config.yaml
experts_per_token: 3
activation: "geglu"
router_score: "softmax"
balance_loss: 0.00321
lr_router: 0.00104
vocab_size: 8192
batch_tokens: 65536
train_tokens: 404500000
Below are experts of layer 6 (counted from 0) of a mixture-of-experts language model. Rows are named router (the router's row for the expert) and show model dimensions 0-191. Each number is 128 + 32 x the weight over its row's rms, rounded and kept within 0 to 255. Numbers have three digits each.
Before each expert's rows: "gets" lists some tokens that make up at least twice as much of what it gets as of all text. This comes from a sample of Wikipedia text that the model never trained on. Tokens count by the router's weight.

# expert 75
gets: "1 ", "2 ", "4 ", "3 ", " ", "Comm"
router:173191125097145128113152171103137114155132152080049116095142185168165066139066161119130168083174121130121157109123098180130130120074120119132092215104103187107101152121128169101100086116153151137149164151042127111125120088152111153092106100126172049142127126134101094131048100125103100112115129170102106108113130130101133124129154126168098171148060132098113098101146176123120078149194107118157160110151096142135187072166127171098081132103086118136144199124107168090110111058114124131141087131169159141138148073146085110099084189131115125161169092167106117158098141133158107120

# expert 183
gets: "he ", "He ", "it ", "she ", "they ", "who "
router:170189090066158108107144203137099190169117095068070145133091151129129137110093152147136141122171133162154092113133087184072123101141119150089148184151122184170067171191147124167042092157121154124219148145065098134122120106095151108099105117148130075109140147100100093135101134154089113144125178163163103138101150121171134101134127065178151183142103155109125112072170130104101038102156106144167103102184128121116135110146124128119090128117157155147121145112100155154110097121083128123134126192147096106161085112119073139122125147078153108147114104140110056180113171145141117131

# expert 154
gets: "op", "oc", "ap", "Roman", "Cy", "cel"
router:126161090118187158144125167149101111120095153124127140129171179131130101130032212153116119145135087143106143169179138137141118071123103094123108183150150178127094178151149138095042092129091149087163152132089116119116154086139145164083093114201182074092126124115118097123084136105108158104117140120115134135080162102062126064154101124148178126117138085142144151138200167148112133165230114115088103112146119146158161099062099161141184160121136084091174168166122192131097099092126120147141095132147181109161112118151138078063134152109123128157123097151146112116140177139115092132

# expert 90
gets: "al ", "ic ", "ing ", "ical ", "ed ", "ous "
router:214175116122162121155112175120108116185110118077055149094089178149159110102115189092163177126114067124098111100146109174118116123162136084078098166136098179076098146128121152138091053121115143120118121144101132165142115066158165111105121099166145088055195113093102101126073088112108151141122135184148150155152167127123133108179105102154146174150114144110114105143170176133100129180158099152176159130194133114175188119171130103114095145095116117142116152120123200149097134092100102134128074148151103116167139084083089119085082151144080097177123120147161098163079179144145138136

# expert 66
gets: ", ", "; ", "including ", "by ", "as ", ": "
router:158165064103140130124152187123113141117113138109106158100107189111155104116059138127163165136153124115066142106159165189106112110120134077090117179137145189120075146124158119141145075166153150106170138180031099129107083110099150131071099093156111084101114082137095104140106137110093132123108187135108153119075167103120135115133130119150155141157110158127132092164162143138146113226209093135188095152143207148157174092155109118045095155113095131137140144138081166172108124016088131126114131171129155136115109108126071120149135117125128143106131088116126091112123178153128159136

# expert 144
gets: "M", "J", "D", "R", "B", "Dr"
router:131159109062175105143174168124097145145093142102145124104115169194182095109135222133176142153159132166084145097155128173110091111149152093052100211112102173125032135145101132154047091089116122081167135133093103145194117098097146121138161110155143028150096169136096085166104119118125170136135141144116154125159154146136138115128090105189138175180113135079130099137152155138147085172145123089147115117155133174136180119127124140115109091103096146126122166112084126152131105044086146133114134176151156130136144104121095148099129143059130122100114101130091083141134198114121134139

# expert 134
gets: "a ", "and ", "former ", "American ", "), ", "member "
router:175181120127191096097146141107102099193119126101087148097158159163167081113111207140161145143165096142089126103150098167096101084122128114095070175143133213128051156143102148132032056116139144149127121144083094128176104085140169154104098097176146068085161081124091072155089122101092145123127106148130125145115124087110091062128112116140113177176168168103121142122157136142105118175154109128118076100155149109201176108131132126103101123112132139124116172102094147160096094073076121179104103151137138117132132099144108116080098150093138111191160095139091112173121135096164146158

# expert 125
gets: "the ", "New ", "New", "\n\n", "The ", "northern "
router:191155070126167125141124128112090116177132086069069178098113164173166163105066220127130147101128072151090130124171144165097102152126143116086158156150143197119088154136118111155048054095123138141159138149114075139128096100123121176076137056176143049109178144116102144107105125131119128127116179158121075169138154115135113069076130119131142159154102143140144095117148203119148164110164135118146123087168116090167172078132133185088109155125144118122132168161119182130142124052111108163114155156154162122150137128119091124091103128128127128157153079144102141162074125127138068096

# expert 99
gets: "by ", "the ", "in ", "to ", "for ", "from "
router:171168102079176153119146162144122128185128110122087132090136178137144109069108164107175132098146139140095136098125121170095113157103125087121136197153156194133084159185108110126094071133128178098153095129074110182125112109135142111060085101167110066079096127103124102123119139123106131147112108153135103160113196122137142109160149119168153184143114129098155106116151146162128130150184113101183104125166117156127167080160138098060102168106118096108119131104118214116097114106087107148110134208166178128144104140110062131097062188099123191189090067128108099153132191139131128095

# expert 25
gets: "h", "wh", ".", "Wh", "R", "m"
router:156201139087140141180109131121090120185121109087164147095141209144155079114096206102124151118144130128110091143183143190140141134171137105153148197143089174119065123127102090138035087066159135145141097120078110174153142099116157096135110193169111032097105084118155137123130137136103096121127126156142146153127181090059130143093148106137116139156158104138065091134187164122159098147188092090122101131159097143150125071146108140059131163113123098147142117142108178156094144116115144161165097173100124113143134120156119108087130134149166115134094137151149100191090171170162146121

# expert 148
gets: "\"", "- ", "called ", "as ", "'", "["
router:226143099139136127096154155153089110134120109081097152084102175130150108116079168131171128096138099098105124160140099214121121116132118129104145168179131194121097177149195106138077100136156138130162119164045095120132077108087139122063120121137131076138068131148068114122092125114046116158135138160114180147080152087132140155155151123156122138143106148176161120154165145105136077235152126124190154154161116116114142091093123153092123126125115119131112152131094141123119108071111173107118129179150131126157109116118062157097058152084095100156146101153147112189113177115094188133

# expert 7
gets: "the ", "The ", "his ", "its ", "their ", "entire "
router:136164103039148140144117176160108105167116123076137156085074127202156116109099121140150135072147071116100122112145105149115095116100142080083121175142119179108118138189122132152009050153139175112168136155066130145153089112136141112109117140141106060106115103100134105125108137154081115149102123124087097140142187100093130136143155129156138187140130117123136084116194117148124133184150126131205137150183146123156193101115122125122107160103125167123142175129094203143118097095086120126115118186176148167187128168103084131097075145084126088163128088167119120162094168113162126148

# expert 44
gets: "ed ", "ing ", "ated ", "ted ", "used ", "ate "
router:181164151080148128136147142118116119140142130114063160104082201156138119095083190084156130128178096142088124100148100181075116089139142079059095176135111179108075163147120138162137095099149134097122114179089127148109112101181159130100120100170131094076185144100132077131065126109098135141122105147135182160140158129047132111138109125151140170169080150156162083144160138132115130190125099130174149139148113120144157098164123077108078152111110152141186133103115185150099119074085114131134108146172163113217151096093079089117067145145092107169117141128171084165103200136130139127

# expert 130
gets: "r", "b", "k", "sl", "ar", "ab"
router:132192088051227107149125148128120108181110101131080174114126138151104102090089225085138145126140179165139095108185136185097134069100125063124121166162119185122080146150128159155108088094123136133202119139087092160128167086109193153065114140139085078122131118091103120172124104114123131111094196156099089146109136113171127136136184095150127150155110111124141104162131159122115116184127128158125154108169060104107161112111103154099163130117104117147153195117091151127103126048111154137089090152186132093182105126162101110099131154130152089168136143146103096125105170123138146159

# expert 10
gets: "s ", "Th", "the ", "his ", " ", "=="
router:206138148092189121147125174124114124190107130084113114094124194163163107127072178135182139123147113147093126139188122124105101107112121108085104210152127140141098128164145122124093069119095125089206109180109103176139135138141118180094145129161130074111101067134111105128098140130079094117124061131105098117126167155180109094162108084145121171182122141147137123117118173151102162135184111107201144094182115069121122081158119107118114163111090139149169181102057183133091126084093117113098103157195163120170116124129081141086101148095116121143146059114114088169105166123158124095

# expert 135
gets: "al", "th", "Car", "ol", "tw", "r"
router:191160153044108159177169137124077148172076140089102140091121229182142112092081197138150117155122134145126080138185090141153099115105161114129075207143121156069087103189109094133062052122100159130184137117151077125109152108112169159120133152158113079125141160134101084130072157129127117149132138124126162159085160105110138162134150137163125170133139151129103130087131130135095132114139094075139123107150117124143179120133146150107082129109093149118086155143083183129089094082124155132151065154154189149160137125109135180118138117092118126126099124164154115081084168118206080117

# expert 71
gets: "born ", "released ", "known ", "based ", "ed ", ": "
router:180164119076174151159160151112091105117157105093118162097126243131158121106093209140116114120159137116104127095148112176125102135125133086114087168152120189132083183135141189180128095101176149115154093184089124130141148144173149132090130124153087070108174151131071096133063135095065138135117116132155159182060156121077133143137109119166166157162084164142142099142148123119132123186140085135168136133140120112142155077147118135140127127084120133112150111133103150122156081021101106117112110125162144108159147153096058131150116156138136131159104098103186130222121169107161086135

# expert 107
gets: "Bar", "For", "for", "Mar", "coun", "cour"
router:168181089128207139134149144150113113157141125099093150096147137161136113095094192144186171083133154148120146105153152132120110099142145091104136155098132187132093144214091142140056101100180126148182080113100114105133111125145156130129120101176159049126109200132127077173102113151095145130117154112160099119091123114168122122110165152156115176127132166120112093146165159149123090152188118144152085108108169132123152137130145157133113143107121128115057167114111191166185094063128119153112132161151094194140111100116104098100084135087098098188135033124057091122067197121112118133

# expert 142
gets: ", ", "; ", ": ", "| ", "); ", "- "
router:180168086118142148119149131131109100168124108100134155107113163183154114095066143148166167114169133138099162123127150173132118121129143051108135200167130152114071175129125107104152064124145152099149121137089112148185113086140144147063074114114150040096107089135085137132087126155095114138105189133144134152073127123079131114158103099152149146157066147085124037141217144152127088208175116125181104110120158166154166091155111144093121146106130160098143154107092198128098109074091112133121107161155107159120159120173069147144094090094143097154128082149115124118096198122123111124

# expert 21
gets: "A", "I", "E", "'", "U", "O"
router:130158037123178089090131173115099120177145089079132150068080206139154154111098168150150178123141139178090077151128127163117092094103149075102083189141132153102078165118103088062083088155160123117149097151080113107129160095124113167089118113160147059125096166138098100134078130115096130140109190114108112153092163163174133148151133141163155164152143170089110162154194157122110153129137131126175160101150141118102195105092155179101184135147123138130130158106090171115133133083076102117112082203192083128121118148096110102120107143098135153117112134162141089163067165158121135102

# expert 81
gets: "at", "am", "it", "t", "em", "ul"
router:196123103094174170156133146140115156151149095121087167101138255110162132104151231116143155155135144128103157147140120143120106125124152102071149154072157130115072155140139134122057089088140151097120144111092091168130136070123133128141113080174115060074094073086156109130087123103114113136155143146126146127077105113104113061158118133143082207168160118105121114115170162169114113179134130115164117111142153145127142061148118150082114113103123102140139157124079161134153117109157131153162117146155176150133113087102145094116105119107122112199159136136131085167065191174158113067

# expert 63
gets: "| ", "/ ", "– ", "​", "by ", "- "
router:131156105137107129151139120126102135194142113118113159115108171156153070092094171132155140104180159125054143138141102158088109093138148112078112199156108208122082132171155184154124063143139124145098144124125120142155077079107127129092070098134103078120075116158141097128118167151068092139101122112154129135079143102103107114151139130137112161167088136084128137115181197156112064195204149089166111137154166096133122066144128148087137133109143159148159166131106155118071107037123162147172087163135104147142124118092084148100075173084073083150114108153108064146140179150137136151

# expert 41
gets: "but ", "after ", "while ", "After ", "when ", "before "
router:153163119090171133123135125113086119154130148104061168088124166164143131117066152126172160103164125151139098109153140182134101121093130063134117173137137191125073136110102110106086077123184146105182127136096109198134172107164156106078109168141121066106092100076091071142083164081114074140122086185143116126106156120070124109125139148135123171173112144129169090099110171127117092144170088140231116152152119134094116120159127110110088122131094185136130132136092204151138109093101159100148141193149177107182112097098057109154091145157127167157138109129093074174137164151162145102

# expert 48
gets: "to ", "pe", "Pe", "cre", "Au", "by "
router:193153077121155134123100155133106090138145090113087136105067173135116092116129179100146131072147106148074092135084090163146117131135129126075163185133119181108074143162084060128028100131114135097161143137088090131140075108145147111090100132156153096079106134119124075121086118161126094134129145144154119158099181129159123096171127089176111150139084170096154125141235169129125159120133125127127148106143155111109187102148132084065138146131129121106109184135073160153114098082081106163131126165162147190152173139109117185071091132039150192153119161145122101122121156149114149109

# expert 129
gets: "(", "[", "_{", "\"", "^{"
router:156155108056136116111160151154108130145139124079118164100122155145154137095000198164151160084144126133098172121141122186140132134109139147069134189155132143126098173190153114143159120098173140144144130189077105150140128100120142121123113115165110074093056142122075090100082150108089150150115141160127143166104162116165130079138119091140158172143152153136133093116159158123131106151186118081138127139202115144113151090123128126072097120094105177137123168130100167134157123066105103147113145174158101147138170083148057065117104165060117123155115127130151086193128199128108162105

# expert 110
gets: "ti", "ri", "si", "di", "i", "li"
router:161157116123146155101127142139107164151105119120111149078084219125126160129082203072157153111143163136074117126118090156119128102112117118079125179135088160166103102117084094117086101101102130137125135119109147146174100137111138107126094081161139019085098107141105105126105130137124160107096224150114170174121134091098079106150167132144082170150136136133118177126164135173120096088174122107164129126109137181095202068145117134086187167122128148117127174141075169162130137114136081128128159185152128106137128131146161051122129154074163135169171122153133084146056184180173127103

# expert 82
gets: "ar", "j", "h", "ov", "k", "z"
router:158137100102182117087125188166092147167086107095091118093136229134129121093087242132147187129138102144106135164157125142080097135121132089075132211127130089127073163166111135127028106097134147125147138139092125155118113147151109128085100133200126002069113132138091125144089123135125129117130122125086124173107151114145109117127150099116134154153108160133079100122113128135158121162140094082183149078161137173123137094132103192107134182138139144072158155133104165125124118111124145140120118182130153110168143125151145098110117129111153120075118073148126107177084187122110175111

# expert 151
gets: "| ", "==", "===", "== ", "; ", "=== "
router:198143130142193120140139135176097104119114098088068131129074169168156080122068197077153137091134154168088093144157104193117120108169139076077151149123133163129092164202116110109123107087191124130150121143137122147155121161097140132063118110149116065103085082124149146119084103093087132144144165170120133168100166090114120113175133116195179157160120172135123146142184139186148092138161093103193150091134173168170156064134119163138135153099115160163122147143110173140134081097090097113115098126132085145157169130145071108078090170132078096150139087144156097174126124100153144163

# expert 128
gets: "ran", "ian", "E", "CA", "le ", "e "
router:171194103151153170113173176095083144173119059119051198055179182131155124094097182131099178153147132164113142159112151129080102093155131102113139167128127158104068134127110105107087059140125129095136130155088159123148127097151146172085119092186149046068121157118104098149123167120133163120102194113161110161118176101155107139126137108124126168136138166118146135107179168131112135178133107113174103110168134121113131134153146151122121190066156174100095151143118178180197125099148111157141118130197086111119130112085065105101137089110134093159123078154097100131125174150091113126

# expert 26
gets: " ", "o ", "i ", "e ", "s ", "a "
router:165183122106163145123107180126061148218151072093047163114123187163172144088052154102167153123173098132078104133141125182090096090121117121063116193131106116098063115163092144142057098127127132095160117132078094147139140128143112105094093129151141081131128131120131101129122168113095147128094159160158160137091180135139127117152180077175144184153112138086141124083154159126115101170160108122152149092161115128143171054157150153134125143110109129119158119124088184123159098117078134131135113191153101094167114105144087160070120152069095111160143096175141096184125186118140133144

# expert 97
gets: "f", "Har", "if", "'", "ü", "K"
router:175119105038181134138106178156108149126103126099112143112084242143176130130084176146180140104155108156069135080125132163129089132103169072080132198142143122134090162130140086144090092151135160108116117148117130147110113092098133118115108150159106050121174147160099121107097124141061141098121110123114151144104173092177137122154160078203201131171155210087143115114123173120104128112154107094107101119117188160135160126098169167121149127124170104085117160096088202156145138095076154088118138180153129114180153116094151136091111156081120137132134091159161109142123142135155085142

# expert 22
gets: "es ", "s ", "ations ", "there ", "tions ", "ers "
router:160175120085197133117097162112113126181113140090079158099102166110166130091079163091150162161127127140132149134153119162097111137146142106106166159148164204137036143191132162116116089191111160122146096139070145193147088086107124133130104080146140055090142142107101069157096139129103139110112140158115146143093163138149139063160124106172096162163107150112145090103147138108149116207165093101102145137126099090114174080147140124118117126114126061172163174136109206141117106101088079135125097168178048122158131108118080084151147145084109114173137104169153088161104175145153135116

# expert 119
gets: "=", "- ", "= ", "List ", "number ", "series "
router:158156127147146105128125126116111106199134106092058137116143181094167094117052163091158130115158159123076123130170121173111126120146122135116093199129086178127088168119158145146044105174147118103166072168111133145138111144183135097099049068154141064126087129101120106139098148130093106154106100102123177149123183129122146090166163106131073186155138159168136139145139133109145100183151118119142093091125152156101146054083107136103084102088110156115135183176126154124135087091085146135122124155163086149108085118092057067098126122085096123167168067147147122120149188142101128178

# expert 102
gets: ", ", "), ", "\", ", "}, ", "., ", "—"
router:181173113098198119127121110146121165193138133108116182074087194157142109123115157168149168123148077123094069140109130197107115125169130078130110142108121134111085140104106086141152069082184111119174115157086120175146138094164159148070113126157145061099175106116076099156086167091084117108104162114100115114077156115107157109147112119176131170163095203103108112119160171121104102176208082129142135117112118142093145110132108114077176152104126099149163120132081224147123127065116108133120103177136115161096126140112049110124082126114151095152142068128109102154135180141147137136

# expert 117
gets: "G", "H", "K", "D", "S", "B"
router:124166086125136108126132173165093141149134077069132153100067197152178103076129222143123160121138159115127121144146165210112113077113139058084065200107094121124089141095123112126046106126142100096184114154076131161147101071132125106104111117136107069090100149143135106120069124126136158121123129192129111145118174149143118089136081161162162190148133142093106132128158146101110088132134131099127107080211130132139157107097140174099094120108094144142144111134104180144132124069088090135149098179169100133119156145086076143080127149114163114088118108185113062162137177111111119097

# expert 35
gets: "ly ", "==", "ally ", "more ", "not ", "ely "
router:152168082115144174153146146112080117157112132124056176086116174166162117133066197109164172107119115126139109165121125180144101112127148075100170192152169202135080142151082137131123118137174121134144127132124103173176164092159136108081117127163100060097135077093123081154131135098140096125146136143170135120124182112093128141158107119173095144178089131113124086076172158160120054106212109121214156114142153121126123118119146141129169139118085139121111172149079225149109103077080136107143157157160113092155124066119074139130087135104145105151128115174132120156070164108152152127

# expert 160
gets: "ang", "u", "ong", "ab", "ai", "an"
router:118131086129157097106113123142093148208111101098062126094094197153120106099029181134151180116126091127126144165156146172125115105115147094085114219119089136130058146142153152116064097096123163101118136120071092126127106121110162128106098122180131004111118126119176122114069130134048123105111159129079082147130174109117107085133136128119140113154127115068117107155150148101145163144149111108129180121133069156117160116127116140083126094102126184098146161124132174160114120086091119167166119182131223151149159139087151112143084133100164160100122113144129091162114133113170120112

# expert 98
gets: "S", "M", "T", "B", "R", "C"
router:144162098104152165144117167146106120159085086107150161110103172167176130130132226158144101107145181109121124105147156183102140088098128055096082227154110148114089144136103134119045075122152112114150117133080121160120121092107137112109138104182107045139106111152123114128082119129115156103116125168115121133108195174152140091158094114149150169174126119123172148133155197121133093161111120109111088105167168116160131101090162147090136194135087111137141145099101199101128099060077122152096104194179098133144162124074070159079108140115162103135122106160079117155107180149135105138

# expert 140
gets: "% ", "000 ", "5 ", "0 ", "2 ", "1 "
router:182202099136132131161150146095136148144110100109098165082104187140165145131051185078141131140141126161095126147139096236106095098131131088096101176143129152118060116136138164104099092092164149103114126120072144141132149124157097133071119127173124079061102127113081095136095113100102132162119133180134132114123156059178111110129137129177104164144094175077113122136151123114118100165172107121130162084121146136131212099173094167121103141119150125176164138119099199155155133090076073134129117191160114120204140140157053102088127137109071124140120095149167090169109132146155130151

# expert 59
gets: "League ", "University ", "School ", "World ", "Cup ", "State "
router:164159102083176145113125151091095073165123102076079114104116163125134101107058140120155178143165080167081142099146101181172129069110141065091100206156119187139042125110130172158041069113154124088183133154085153099113183120148110103090081119154138073089135139132121067143079156125101096183122111166158119112162153089169122095140131108153103212165119186093134119138138166157113165169146110102123126115153109149157127115155154168126059141097130122095118159134137169105137111096108128116135145169140092105108096147128099122116105164102092143173113072148117108163147169154132094127

# expert 189
gets: "-", "s ", "/", "'", "–", "High "
router:198142059083171131176125160145063126172134088101169175092103161176158112099080157109167156123143122122101144128130119200122130081104124071102199213164091151151075144178132094128081073167176160136178098158113148113137091128114133130071100120136132076076075083140071131127102139136102110186146115135120165146131178122142103068098101124179117160155127117127110130130183162139141112095147101101130162120199103171180157100117094138111115140115130121108114171123100176127103100092121107142136127156129117113115159148096139101105099153102135104097100130169164101198076215125120155143

# expert 96
gets: "ers ", "s ", "er ", "es ", "ation ", "ations "
router:155182149092141127088119154120094099176153113062074138111092179106149135095072175076149166137165086122124123107126115182146132066129131091099084173135161193141036149165100160131089086177116132091159104146063110149117104103193146090109082109166166074089131122104105080138094136133103128164113123186135131155150126121122102090128144084183127203172125183134145089117175140149114126209149082102110130120161101099155154100201130129117094142061139109142119167142130179140131113132117089118115109142174074133151127103115112114104125145103125153179151128172161074171124195149134141130

# expert 84
gets: "ad", "'", "for ", "with ", "by ", "in "
router:132178087067129101121150117140126090166121127124102156096095190137132093130085197118165150100142123141107108124069122159117124103114126079122102181117145155066073152145163151138093084110116108139090125205089131157138136087150097100068132145117079076107086099113160132164084123122119128145086138135130143137152193106117115081174151080126144171160123147075144079134153171140096157147154140085159098127166133124104184072128149151139072168128086102151090171167109169152087068057109126116136158142165172099135130094099097118111117158055111135142078171125195087187121200141185111141

# expert 36
gets: "- ", "\n", "Preceded ", "°", "United ", "Time "
router:168155165093185153157106154138069095130137120097054142087142196117162134144071145162118115080138107102097124092166069121130116141161128097139121205138132162147061164145149132124083097136166113105191146166120162170131115088147095129102116109111119000074088137133083097121108115149094147121114154125091138157151113116139105086137142168152156116171095170133161084132192148112114116121138138092112137110196090137138166069135134107070102135107103138115148107111150198137133119074153144132170156195166127155147134151145075134088116173105093136128141086133118103165076170132110149128

# expert 112
gets: ".", "local ", "ic ", "other ", "% ", "al "
router:189161107120134110135163132134082164139112110104094140109108178157156063126095196124147171110129086102077088119160128225132132110152143094097117194120078184140085170138155122162080086104134170094118128161113089148161083084147094135083099114166123063097155098115109047154081095102079164159097149168140102153137187092100116117131092146163164149175122164116101122110165160122126087139190133100150124074189164120156186107129086115083143167126125130128147154124110193161146118080095103146118150188162151126153168092111068109111089142073127081140148150154161105142118146152126130120

# expert 184
gets: ".", "\n\n", "with ", " ", ", ", ". "
router:185116089123107118135150147126079143140150089080125132123116172154115117144068219125154135164156100111150139096165169167137083157160132122058119162110146204133090133120095115113082094124140144057167106128120084187169123148109130150093114084145094048132152105105106114133063170104112145173098128158098119175109155135099067104133124072158133162172138168103130135135196156127104136137157153110180141115182120099140145123177119143096092194112134087144132165160102167132121154048096106171098116198140131142129121136107111111111053136091122125119134109160105039147103188171112088104

# expert 149
gets: "ation ", "of ", "S", "T", "ing ", "States"
router:209189140129151138114110148125090155189106135068108116066136214149160108102150172113145170147129125093110141155156102155150138133150128068104141210139152186122086178144109129095094083155110095104111134149075139146128110095113157108103104099193130071089157144155129063133072145120105076123089110184115141138121188160179116126166127133156122206125123127077157106107188128126123117159148091112210110075148141130145152086111146172128121172113114094135126111118130197149107081100102117094145122158199113127113139143136117094109116174100106151164114060171151104124116153178110068114

# expert 185
gets: "(", ".", "km", "2", "% ", "sq "
router:155216106069122136153175072099115159116128090097104174107151178171173145124101194112096135101142145161094137108143117206100088153166147098102108250134160160082072116142181154127100075126143146150129145136072102150154153097149134146110098106190164050059126131096098094153112085124109147127097133139132123122102209119132089082137171114161168183152124133107114111107142186140112084129110148137142129109170133099145166086147104155121113112088143117158166111097116173177136106083065117157108170180170147159126149131118058126141139128124111110138107108179133119152119177126127154124

# expert 19
gets: "his ", "the ", "s ", "her ", "their ", "this "
router:213141086071150116116113178135088161176125102103076144070090135145152100084107135118155165145142094096105143125178095166072104091145125093064182189125102195106082116172122108127032088149140192109116136154138142131133157104129154108112163145137105075097173079099063115136109137096091107144109141140139110141164162121139164078150144130148159179125121139105134096137166161119111117140160106129194127120178183122159165090125131143078109176127133142137171152084100175152140113076097162109152110142166144110160137162110066096074101156100118091147132062145154124209143178129147098133

# expert 146
gets: "ph", "on ", "$", "iz", "oph", "ok"
router:181134075106099142129131176151100132131094142117090139129124177187165112129066209073168124155138115117105152102163159193100094094096105095119143171144187145139089154101107111102069092150169079102197127143070141153160158080171148116096083136160104070081128086111094144145135170083086134109067115162115092137061138162142112089158161121138155152169141110152135137094130154140130142101159110140200101080200110111127164106165093184101111116095101143092141184099107225118130108088107120126114104165147169169153160100106124106095126143136148192141147108143116096133123134136180110141

# expert 186
gets: "us ", "i ", "a ", "o ", "ia ", "um "
router:212174105089124134113129209139088147173127098078067156116116196129178137076069165108162182145139098140082111118120081199109130093182138116086100204159127145109075154143098135110101079125125152094158114160099130142150128116157107096066079107162141104085147140141123096114091144149111137160119170170144134132125142109179100109168137063141132186115125157100108087106161156113120088168187127132137133110214161139163166103181118145118076126100120141109110129134121221146107114097115084143142123169160099141185130108159118094096099120139100143161146103168131074157113189127157126107

# expert 80
gets: "The ", "the ", "-", "following ", "film ", "This "
router:211148090063184137118108186134098118183148093098157132105112168190171119095096153112137171110141102126100123131115139180128114130134149095119143182187134188123103128197154107132027056160153149127167104139061090135152066084117184166102123109145091086117089087118075114139077136109063093146104159141081121136123131118073107080163092141144151157170177135137183132125168183138157116081175127148137164131171119124121157120137139174136110133090121077126119158126067211131133125102110117136130099156126129101133109136107092146092098141137129104135129083134178079177103153123130099140

# expert 108
gets: "Ad", "Best ", "s ", "for ", "ut", "'"
router:152142050133151123150135120090084166148137125120091161088102208132137088131115165106152139151118114138103154096104056182098133083138133082101147205181134158099096209123075101142124076106152144092173142164130123110155154096139143183065074109155104059118173115091122124143124093113105160113102122144074177131170157115135082095165150116179120190148096087125077139136144123137076127143191139118197137111114108156122157085099148183063075114121127083117123147146091165101130113114087129122168118168161182159109122108064127081120106148107122107125107100151132106173110177169139169156

# expert 169
gets: "| ", "–", "Se", "Play", "play", "==="
router:205133100142151152159134129118126080143122114048105159087072192209123105143073163140128134077149116129098167154178163189128101073125132080110146190164109196119065167148082067136082122133140085120148138167100092122104124104112161174109112127152114058099150130073128098082149113167080103100115143150113125106134153117141105066163145119204130156156142182134146155166146130169157110126145096109149128085168130123148125084109119147064159182098142152080102197110135141122109086081100122135111092168153171147144098149127117168124075156123136155131147109145122071110093181145126152162

# expert 79
gets: "ing ", "ed ", "ending ", "end ", "found ", "ended "
router:155148143085191127133145154141085102126129094114135157111056195128146090090103194097201119067161086134121123125134127185085109088141126060100154156105088170151051103136109125119090095141144138084117128170091117164111128070181165136107098089164116075139169142092120080149109125106111092126152101164117135142115161129121127135116136160142110168164089182161162109133147123116137152193133134169164145129185112130178124100176083148084080139089115133159199133141128185139140084096078138149083124148167170113160154106135084094099106130085079112202104152130197075141089171113128120136

# expert 139
gets: "Co", "Pan", "co", "at ", "New ", "Mo"
router:157165095084201139118130144155116131139104090100030106112130177153166138127059175097130130112135140171143092120160133153139100109114105107095152193180099203119055161131082082102078090114104153103173154154108122103131099091105132165086044160188116072123139182121136105123118152144123139120095140178093142118146157154127108046117127140154130144170129149050120097123201169163143112135123130121169123112170132159114173104123127165118070153082109081107143177147127146117108058090114137148138101139149135138182106145107131128105109162146112190163103090152097117151118207126118161149

# expert 73
gets: "American ", "the ", "ian ", "National ", "British ", "French "
router:194166097094160123106132164147065105165121105085128118130101151185169068121068138134151143142135127087064080107116152168176130116112141101089102210173121135121122159173127080113104080121133170133143120180130133107136102105167152153089117119171161048119155081130099094120074129091113145127116177155125152134153164125166121111130169082158164185165086158069159085154141157128111110123176119104164113115173096122142167099154134152132146168122123103100068183119098172113037099086087096150139116161153140153164110121107104133116069164101121149174127066144108081196111188111123141107

# expert 138
gets: "| ", ", ", "(", "; ", "– ", "="
router:143151123085193131123122129169082087177119123128114128123099173149107100068056185122179152101184133143078152138176094161124070111166112066075146191192153172129039163142115086096125070127154156089108130134130111139180159115121148147098103083139151070132114106091120107164087175138051140119101156150112116127107147106110125083127099137157121124147120151105119100077180182145114115193173141114133131115136171157133163087162144151094103135130100167076132132134109196141107112061098126119123113143149097165145144151118105104108086151094106130172118053144100098180128205113137108125

# expert 74
gets: "-", ":", "sub", "–", ".", "New "
router:179220051113199140122134164133104128220116142137071144087128175141193137102065164066124176092136076084054174108109093173145115110111165090134162151126117172136068156167155100136142118145131170123126138140119083091099102099068140138106104099156153069080123106126117083127116139131100105155108139121142148159122163141117155094142103126144172132161127153109140132125170165146112081118167102138160116096213120132106194093121119141091099133119102167155118132166099175094101140074085161136127116133159150098213156141143094104125147161108168103143133092122141131143059175115144100148